config.toml
d_expert = 80
d_shared_expert = 128
moe_layers = [1, 2, 3, 4, 5, 6, 7, 8, 9]
router_score = "softmax"
balance_bias = false
lr_router = 0.000634
norm = "rmsnorm"
norm_eps = 1e-05
lr = 0.000435
batch_tokens = [16384, 32768, 65536]
seq_len = 256
train_tokens = 304500000
steps = 9103
Below are experts of layer 7 (counted from 0) of a mixture-of-experts language model. Rows are named router (the router's row for the expert), down (a neuron's output weights, with its number) and show model dimensions 192-223. Each number is 128 + 24 x the weight over its row's rms, rounded and kept within 0 to 255. Numbers have three digits each.
After each expert's rows: a language model's description of what the expert responds to. This comes from a sample of Wikipedia text that the model never trained on.

# expert 31
router:147151168138116162095118112147114135145126148138131071108150125138173130152115127137126143131119
down0:111118147083127117133092126104092132126099120110113187098127102108158133148093131091105131140091
down1:128138119128132158143096134115129127097089129136123112149136120140128116139139135154130156124154
down2:152104129100100093146138150145111152098137118115142120149117113150131149119127118123127176134104
down3:147140155090139106157123112105129134107153129142147123110073140134119132122151103112156128141143
down4:180119116166091136131122157139127126092138130073134124136062142131131127131158141084107152134118
down5:110108133113092127113117121104108097164093122120100133067121123128111122110127096099170117164156
down6:109097084149143105156120133143162115136141151119132141122138115098136120145135141128112108122179
down7:127087148122132147122119141112116151111125127179122116197138108113135123160123155110129152121128
down8:115158101107076133114156115132144115095106125138136117114133094085135078108163137125124118105100
down9:122117128108145134146116121115124126100132129094117153122107133118172114128119113116116144150071
down10:149132164147133130137177118129149164149166130096143152129099143162117142100119135169146069099161
down11:059140163102153140105120152103109156099132104069112122124133138126142102095137125136129117091101
It responds to: Infobox fields and cells. Table pipes, list line breaks and infobox field words such as born, died, aged, Synonyms, and seconds in coordinates.

# expert 2
router:127164173162186128149140099088098151174108142162124116134126102128133172150090093130107138177112
down0:076112097161147141125124149119099148139134194094154103162117137147117077126124122080147128146094
down1:119089109158116132096138169135150113134169143092098152177176148130152111139130132106129134139141
down2:090119118150108108143124144116115158139108142096135145147134135167153132116141074142143138128107
down3:138118135097144117084118106139108112141135148132102107126137106130128113106084104123148128171121
down4:150153073137108166150145111119128117090097127095102085091108144123111105095066120148123155159102
down5:151127160128099152160132128125123122108160128127112126107182128105134138147126124076171123157149
down6:171155106084158191139094154116150112136130120141132143103122087119144144142123116135112147159132
down7:107109118056112142104136150092170135128152118123133171140149111164143129142120126170131132110136
down8:139167156111129107077133119144109104149111108131142140134148116124110102157102107137118130135182
down9:182153105103117170121123123141112155151146170105112124129109125167132120125118146116120124129189
down10:124104083154135136123123166156108127111144093118124142159120123146161130134131156135094129089120
down11:133114145137128116179105132141147117119106081103074132101127121104115126108092131138135113164136
It responds to: Word-initial prefix pieces. First pieces of split words, often Latin prefixes or after hyphens or quotes, such as de, pro, sub, anti, fe.

# expert 23
router:155160138141157152094137078103097142151106138143138126151144108149142134152106160097155159151113
down0:109131129098151138086092115094091143182131098120129117106138090102155151167119138154142101154158
down1:136069160086110141080115167115081152150106109164122142127135128145178121112095146123129107061086
down2:079106097128130128100114152162156147088167088100134112096118118099088134112156121137109089137151
down3:159101123122123116140147172102095090126137118138127114137087105110128125132169132167127099112132
down4:119166160100122137114082123132154176136106132110137138149132106100134138094096097128124094136160
down5:120079105105118174133123131118174115167202207121130162131115136131130147118157085150137152089111
down6:110170155138157103142142092081141128195119173093088148138123130113113112112085131090121137119098
down7:146139150106123140130102106156139106131100136164118108187109130113142140103153133117106164110130
down8:111140123118116101108152118125083118130131163144128147110153111149157091141126116107145117141133
down9:103117128092122122098121118141127151144179106093135099120133152143175131124085123157138164115088
down10:124114147130116119146131132166127123111124126122123134151123110122166116112125119141105124132120
down11:096100155118158125107114122129127118159139170076171098128129149126121134119122127152148138113124
It responds to: Descriptive word stems. Content-word stems and adjectives after linking verbs in descriptions, often cut before suffixes, such as relax-ed, wood-workers, cream, ribbon.

# expert 16
router:126134143162135120121153150093080130180111153156116118124141109148142141161129168130148131129092
down0:131131128121127121153140130149103143122115141144173128123161118165112092161132125114152098116140
down1:115129180165131169108116152131139090108104105119112105107076156130125153108133161108160133100132
down2:145116106149107091139143121111129139125084180115115138130117132125151127121152153097093104118120
down3:143126149149124146109104135152095149144114155159109126171128107127138129105127119135136111108081
down4:139091054108130130124128118132069147148104150152131140122094111118122122151092132141093120121153
down5:146136179088123139150125110134139145144139096130120078138102110148121137102107147110150131131117
down6:098114137128121102154153108156096139175126123123146135104157133128148109134133117091117134119080
down7:118129149159100151110156105124177144055118174113117107107119154126107108151137139089148130143144
down8:110133107131108131162164089088103124142111142147114120135151164157162109115122108106131160099109
down9:180152135098144110124139095132154183075125112156135131158143141136123097119104107130104148093127
down10:115150151099130112088139188132113123130146121120119129154133120148162141145125165098117103075122
down11:131067085111120121139128147143075158154124123151168150127125148134104122121143113107124079096144
It responds to: Role and occupation nouns. Nouns for people's roles, groups and competitions, often closing a compound word, such as footballer, singer, coach, champion, seed, band.

# expert 58
router:135152157145146139124134124153085125140106152156141132134140102144134147147101137136149161158127
down0:202128127102159107126037095125073105115129109127113117157113096096110111128153142118095108142155
down1:126096163112128108137094179153160114130109099142172131122166130133125149094132125093121103093156
down2:134180124154111159169090156109134101108120103109114158133120116117126092138170172121136114149075
down3:104157143166151120144095123160123110135151174143076103119122125141107154142091111172132140100148
down4:110133151143115134147118126121129118068134107101146161120108139123134129133156145147114137122140
down5:126110151136136104120135140121102152159130150157144125132125157092138113122092075163137145124189
down6:160147104169130058083124121112124117121128140110148134140146124124111146123119158126133120182182
down7:112106167131133122101110120086165138123172152114161142170111084142122124156113108107111094124174
down8:085124134133137128141084144095153106113092064083123141087109093101110133124151094117149141134176
down9:089124117117132152106131117116133131118129113130079112114142123129157133098101182140114091091165
down10:147105109101124153149123108165140129165145077140112107137122165116136092129141086181174132111127
down11:168166126154177119145089132155120113088118177078156112056125133128139149119084143170147125131149
It responds to: Table cell numbers. Small numbers and pipes starting table cells, goal minutes, vote counts and track times, like Bender 7', 135, (18; also line breaks in lists.

# expert 39
router:145166163136141119131145136101089133164123116137152094144123121108138168162122164129146137133103
down0:163145146089157103117143126139122127137144125096164146092147134162117135135127174127157113070067
down1:166126110149105105109155107155132137178149090141152126155115144136107137140112123106115110077096
down2:145103144095143146133126108076109101116117127137112114150123117111134119161113140111082148125131
down3:144160210093148120123115184149125126099126124144112103113131133140142135133150107159121122080107
down4:139108095147112080123142142141093174205108150144126128118096109116111113140131116094130135144160
down5:134115147123147132113141161133197104123150092119084085135125145118139137131120117145173127082104
down6:137119149090096163084124114155158116126138140167127096114116130107161118110131133165155123143123
down7:130081107164145114126175128159129118121144106123147056163146123153176133142100113122157137069086
down8:084154122119120134161136174130155151126135115132147168136184139145153115102126139152101066096108
down9:102116149117116135125127134111146075121172113099145120167128155111162111133125146126106119141144
down10:156138130107096106150162182114172106117119127134153079156095119131103134141115123145159141129131
down11:132109153133086127138164113143152125160153102153094141131098145127134140133152157161115076116108
It responds to: Units and percentages. Percent signs, decimal endings of percentages, and unit words after numbers, such as million, %, km, mph, lb.

# expert 50
router:179160138135152144088156113112077153135118161127130092115142119147168133150106142132127137135121
down0:167163168100164133102161136123162105139174147116133114153153115099102112111115104138109115148120
down1:112134101130120147066128130116098102126160132144100108142155136145082100157119108138129125145119
down2:131132150132078133126179132133115075131137126133130163148162083143144121097124096092112121110085
down3:112110180140112152158109198167127148116073118146113130120128155147132129104159164084131118124167
down4:115104104112121136123138155139124137125136132098105124164099156153132129117109113141130133095130
down5:127088154131153148074125147158138059130115124137104126094107141095130122123121158086112055068130
down6:163129159104156107139114114163131127075116122133136139139073129098153125155096134154139132148139
down7:089147148107106134100105137156127134161111099130133129119134156134126151119108150155114095106100
down8:106124089118178161176115144117132114107122112111133135157175170114137111156120147133088112159180
down9:154148113125113158155133160171152132127075147109145128143115135145158147099107165123135097135152
down10:130143139111092163080130116133090117126150168192115104147124080127194137119093088119133142117118
down11:165128121110168125068149126111106099107120164082112132134129105112135107136172125128075122147151
It responds to: Modifiers after articles. Adjectives, nationalities and noun-starting pieces right after a or the, such as new, real, Palestinian, Soviet, mistrial.

# expert 24
router:159154145117167173103141127133107138139135117146100098143136089134173147165115156134149120146112
down0:117096088125165126183151183150156133132097135139135095107105144134153191134128134135121141090119
down1:106116110161101178118101118142137146089117121099142170117142142121112117126158150119125113095143
down2:156100110131120108127135108120147176108103118154159115092152102101180123119121132111155122146102
down3:113116108083085165112126142127139090168130149133129120154148092126136120145141119129102111103120
down4:122129120122130144124120101153099180085128085116152130139126112167144121114120083122129173114136
down5:109117144084124181100112125166112136176160125129134143150112144171120081168109106139127121145097
down6:112130116161108145095124126138140151122124160080143135151128141113104134145122143110093101114120
down7:168073101108127127111121137116101082125159099124122137103123072139139106151161113133136102117098
down8:118124099134127146122096102156122110075126100116170126108129123138152130119145108163083164161140
down9:098117132142113128128095138099139127103182110089101153177165130109082087112113127148120111118148
down10:115105110130147142122131114111169106074106095108146125147178152136115141106150137122135097123163
down11:125120165133170140142152160154138079114108092140118142130113135130156114125134142121095068116127
It responds to: Wiki markup and disambiguators. Section markers ==, list hyphens at line start, table rules, and the parenthesis in titles like Deep Thought (chess computer); also dis, un.

# expert 28
router:118147157166139140119150148122129128162104151167125104138133126109141160147108153086151154171136
down0:142162155134141101091110125148153177131113131153129160107136118137146161143145159185156140141166
down1:127096133134175136101118148147110118151135132119117122105106100127121155121106117116107128113126
down2:136121134187198104183150135123129140176115138129162135111113126136136133148123115127132131162163
down3:124108147121160129132161138149081140114132100126125132079123126177132156095114138166149092128116
down4:103134114095122179057167162083114066131090136130123102130139105106122116130102123084135128108106
down5:141109106086099120121108138126143127141148135151140119116121157088061129111087111144096109135153
down6:178091120133157150117142159130111130135128106085141155107118120109123126135125112117125138147169
down7:128144128131078127083085137105133166111105117124129129110137122103109099111115148142152091159152
down8:106114132144138104090086112129112114145119152117141081124098156065108093140086120070155137194161
down9:140133097140116098131116133132155131163079101072153092089125137137082104115121125140108105157122
down10:154138081140156109065113130128130159146102124121131097101154115125108158143063165135113129151174
down11:150121154104086105139129118127076165136152097114097100108143178164133134125135131146145124114120
It responds to: Separators and punctuation. Punctuation inside times, scores and table rows, such as the colon in 4:07, decimal points, pipes, and sentence-final periods; sometimes and, of.

# expert 51
router:131160166128153160124123132105100107167106138169133151120150089130152143174116143101141128146106
down0:112123111126126146132115138127150126112104131126129131077131133102121144129106125137110152145175
down1:112108098111108121171117163148171130125138157160135135143086146155126128107149146098149111121096
down2:117095129121112135136169155167156121110094112112158118168137135135101082129171088146130111129145
down3:137139147093098141138139130154117121093102111152128151143158131110154171129143110126121111121207
down4:131145152142115120102124104101124144098100099120162145127106155142132141181089149131089155129123
down5:079041153161125094100151170169145126146134123107115102121144169174106101128156099129109132132119
down6:130124134106101126114121165097108124118103144095096095144098119142129098125129143169112121121144
down7:153130161087109135140146156135144122104110098127134118141135090175144102134120104123116157134137
down8:153141135140127129115169124099144135111135094112130122130135106138136098103142130138100118156182
down9:118176159152140118121128125110087145105110090115099112122152136117143142143127148121158108151172
down10:200147159143130141123152158084114122130172103115095168126111135123148106114127146109126124134114
down11:110131110131143138115130136120149107138130103089121124102120084115091111119160077142136152122123
It responds to: Phrase and table-label words. Parts of fixed phrases like made up of, in large part, years of age, plus election and succession table labels like Total, Preceded.

# expert 13
router:147133148141116143111140108128108115144132130142136120123157092120129164144100140127117199160121
down0:123117153105124132126133160163095129104121128168125074149155140105151139131077136152151101104161
down1:168128122110131123097153118133136082143091119136163133164155081121150160102128152165091125161144
down2:143115132113170142153164083133136100146107109128115112130153094091113136123123131136136088155136
down3:139100128099167138117129141142135063095118113125075099165084123094159129148102100133086116129111
down4:136145135164157103180116148122129103127175133128141138081126095125117169148136155146118178114134
down5:142134121091150138125126136110147118113143160140111113132141146096098113085060119145088142134070
down6:141147112156141126118140171144102133084134098166080127115109162147101129069131102126106157054126
down7:137114093097143139121143129122152113110124134092143115078143105139135190116078137166094140114115
down8:104101127107155135149137134191110099094142117061102165113137116120132141126177102174167090107122
down9:153142108140182090154149120151113110162084075112121107098118116121148166128129136132112121121132
down10:144153114161150166148181173109135143158133123123154140106104097161150111132162140094121122110127
down11:149118084091123123125117071118063106108147160100104145132142126139120118149141128112190121108100
It responds to: Song and film titles. Capitalized words inside titles of songs, albums, films and episodes, such as Love, Night, Time, Heart, and title word pieces.

# expert 26
router:151142127114111164083154137129086133137088186145130093140136109155131107166107129117135154158143
down0:144135066081110121133120074133148098098154117151098149119162117163165155141141146119147122069139
down1:117140111091083123120102095178127138127148087132135107154129128134163159145140143153184179118138
down2:130169129157156133119121097167151115100071112149162133113124084161130114112113114112121139131118
down3:105102117128097105084121135109095134138127135100097138130082133122151141096138126100118093117134
down4:091152128084122118133153124117126087075109122145138138158171078138139139129123114126119122194137
down5:112119130127087097138123137109112143153103141131140158119138141102123116064097114114124124151143
down6:111144079135081178156162121160146118044085127136148097088130129103116133156153131130135118117127
down7:131128110131105162137111138103120165090134114120128093149089161186132141160131160126139091096098
down8:124130128097085141138130135141130120112135093176098118131135102112137136115143140146139111125112
down9:129089135093085109133090131134151127096128148145150130114131125109124133131145118136124099131115
down10:092119113125091112147168143127129128109123164137109137125128100159124111136139145137140169110091
down11:118148110077116109159137129119130147136160178148048151181151070124143142155127115129143119135129
It responds to: List bullets before dates. Dash bullets starting list lines, especially before year ranges in career or tenure lists, plus until and from.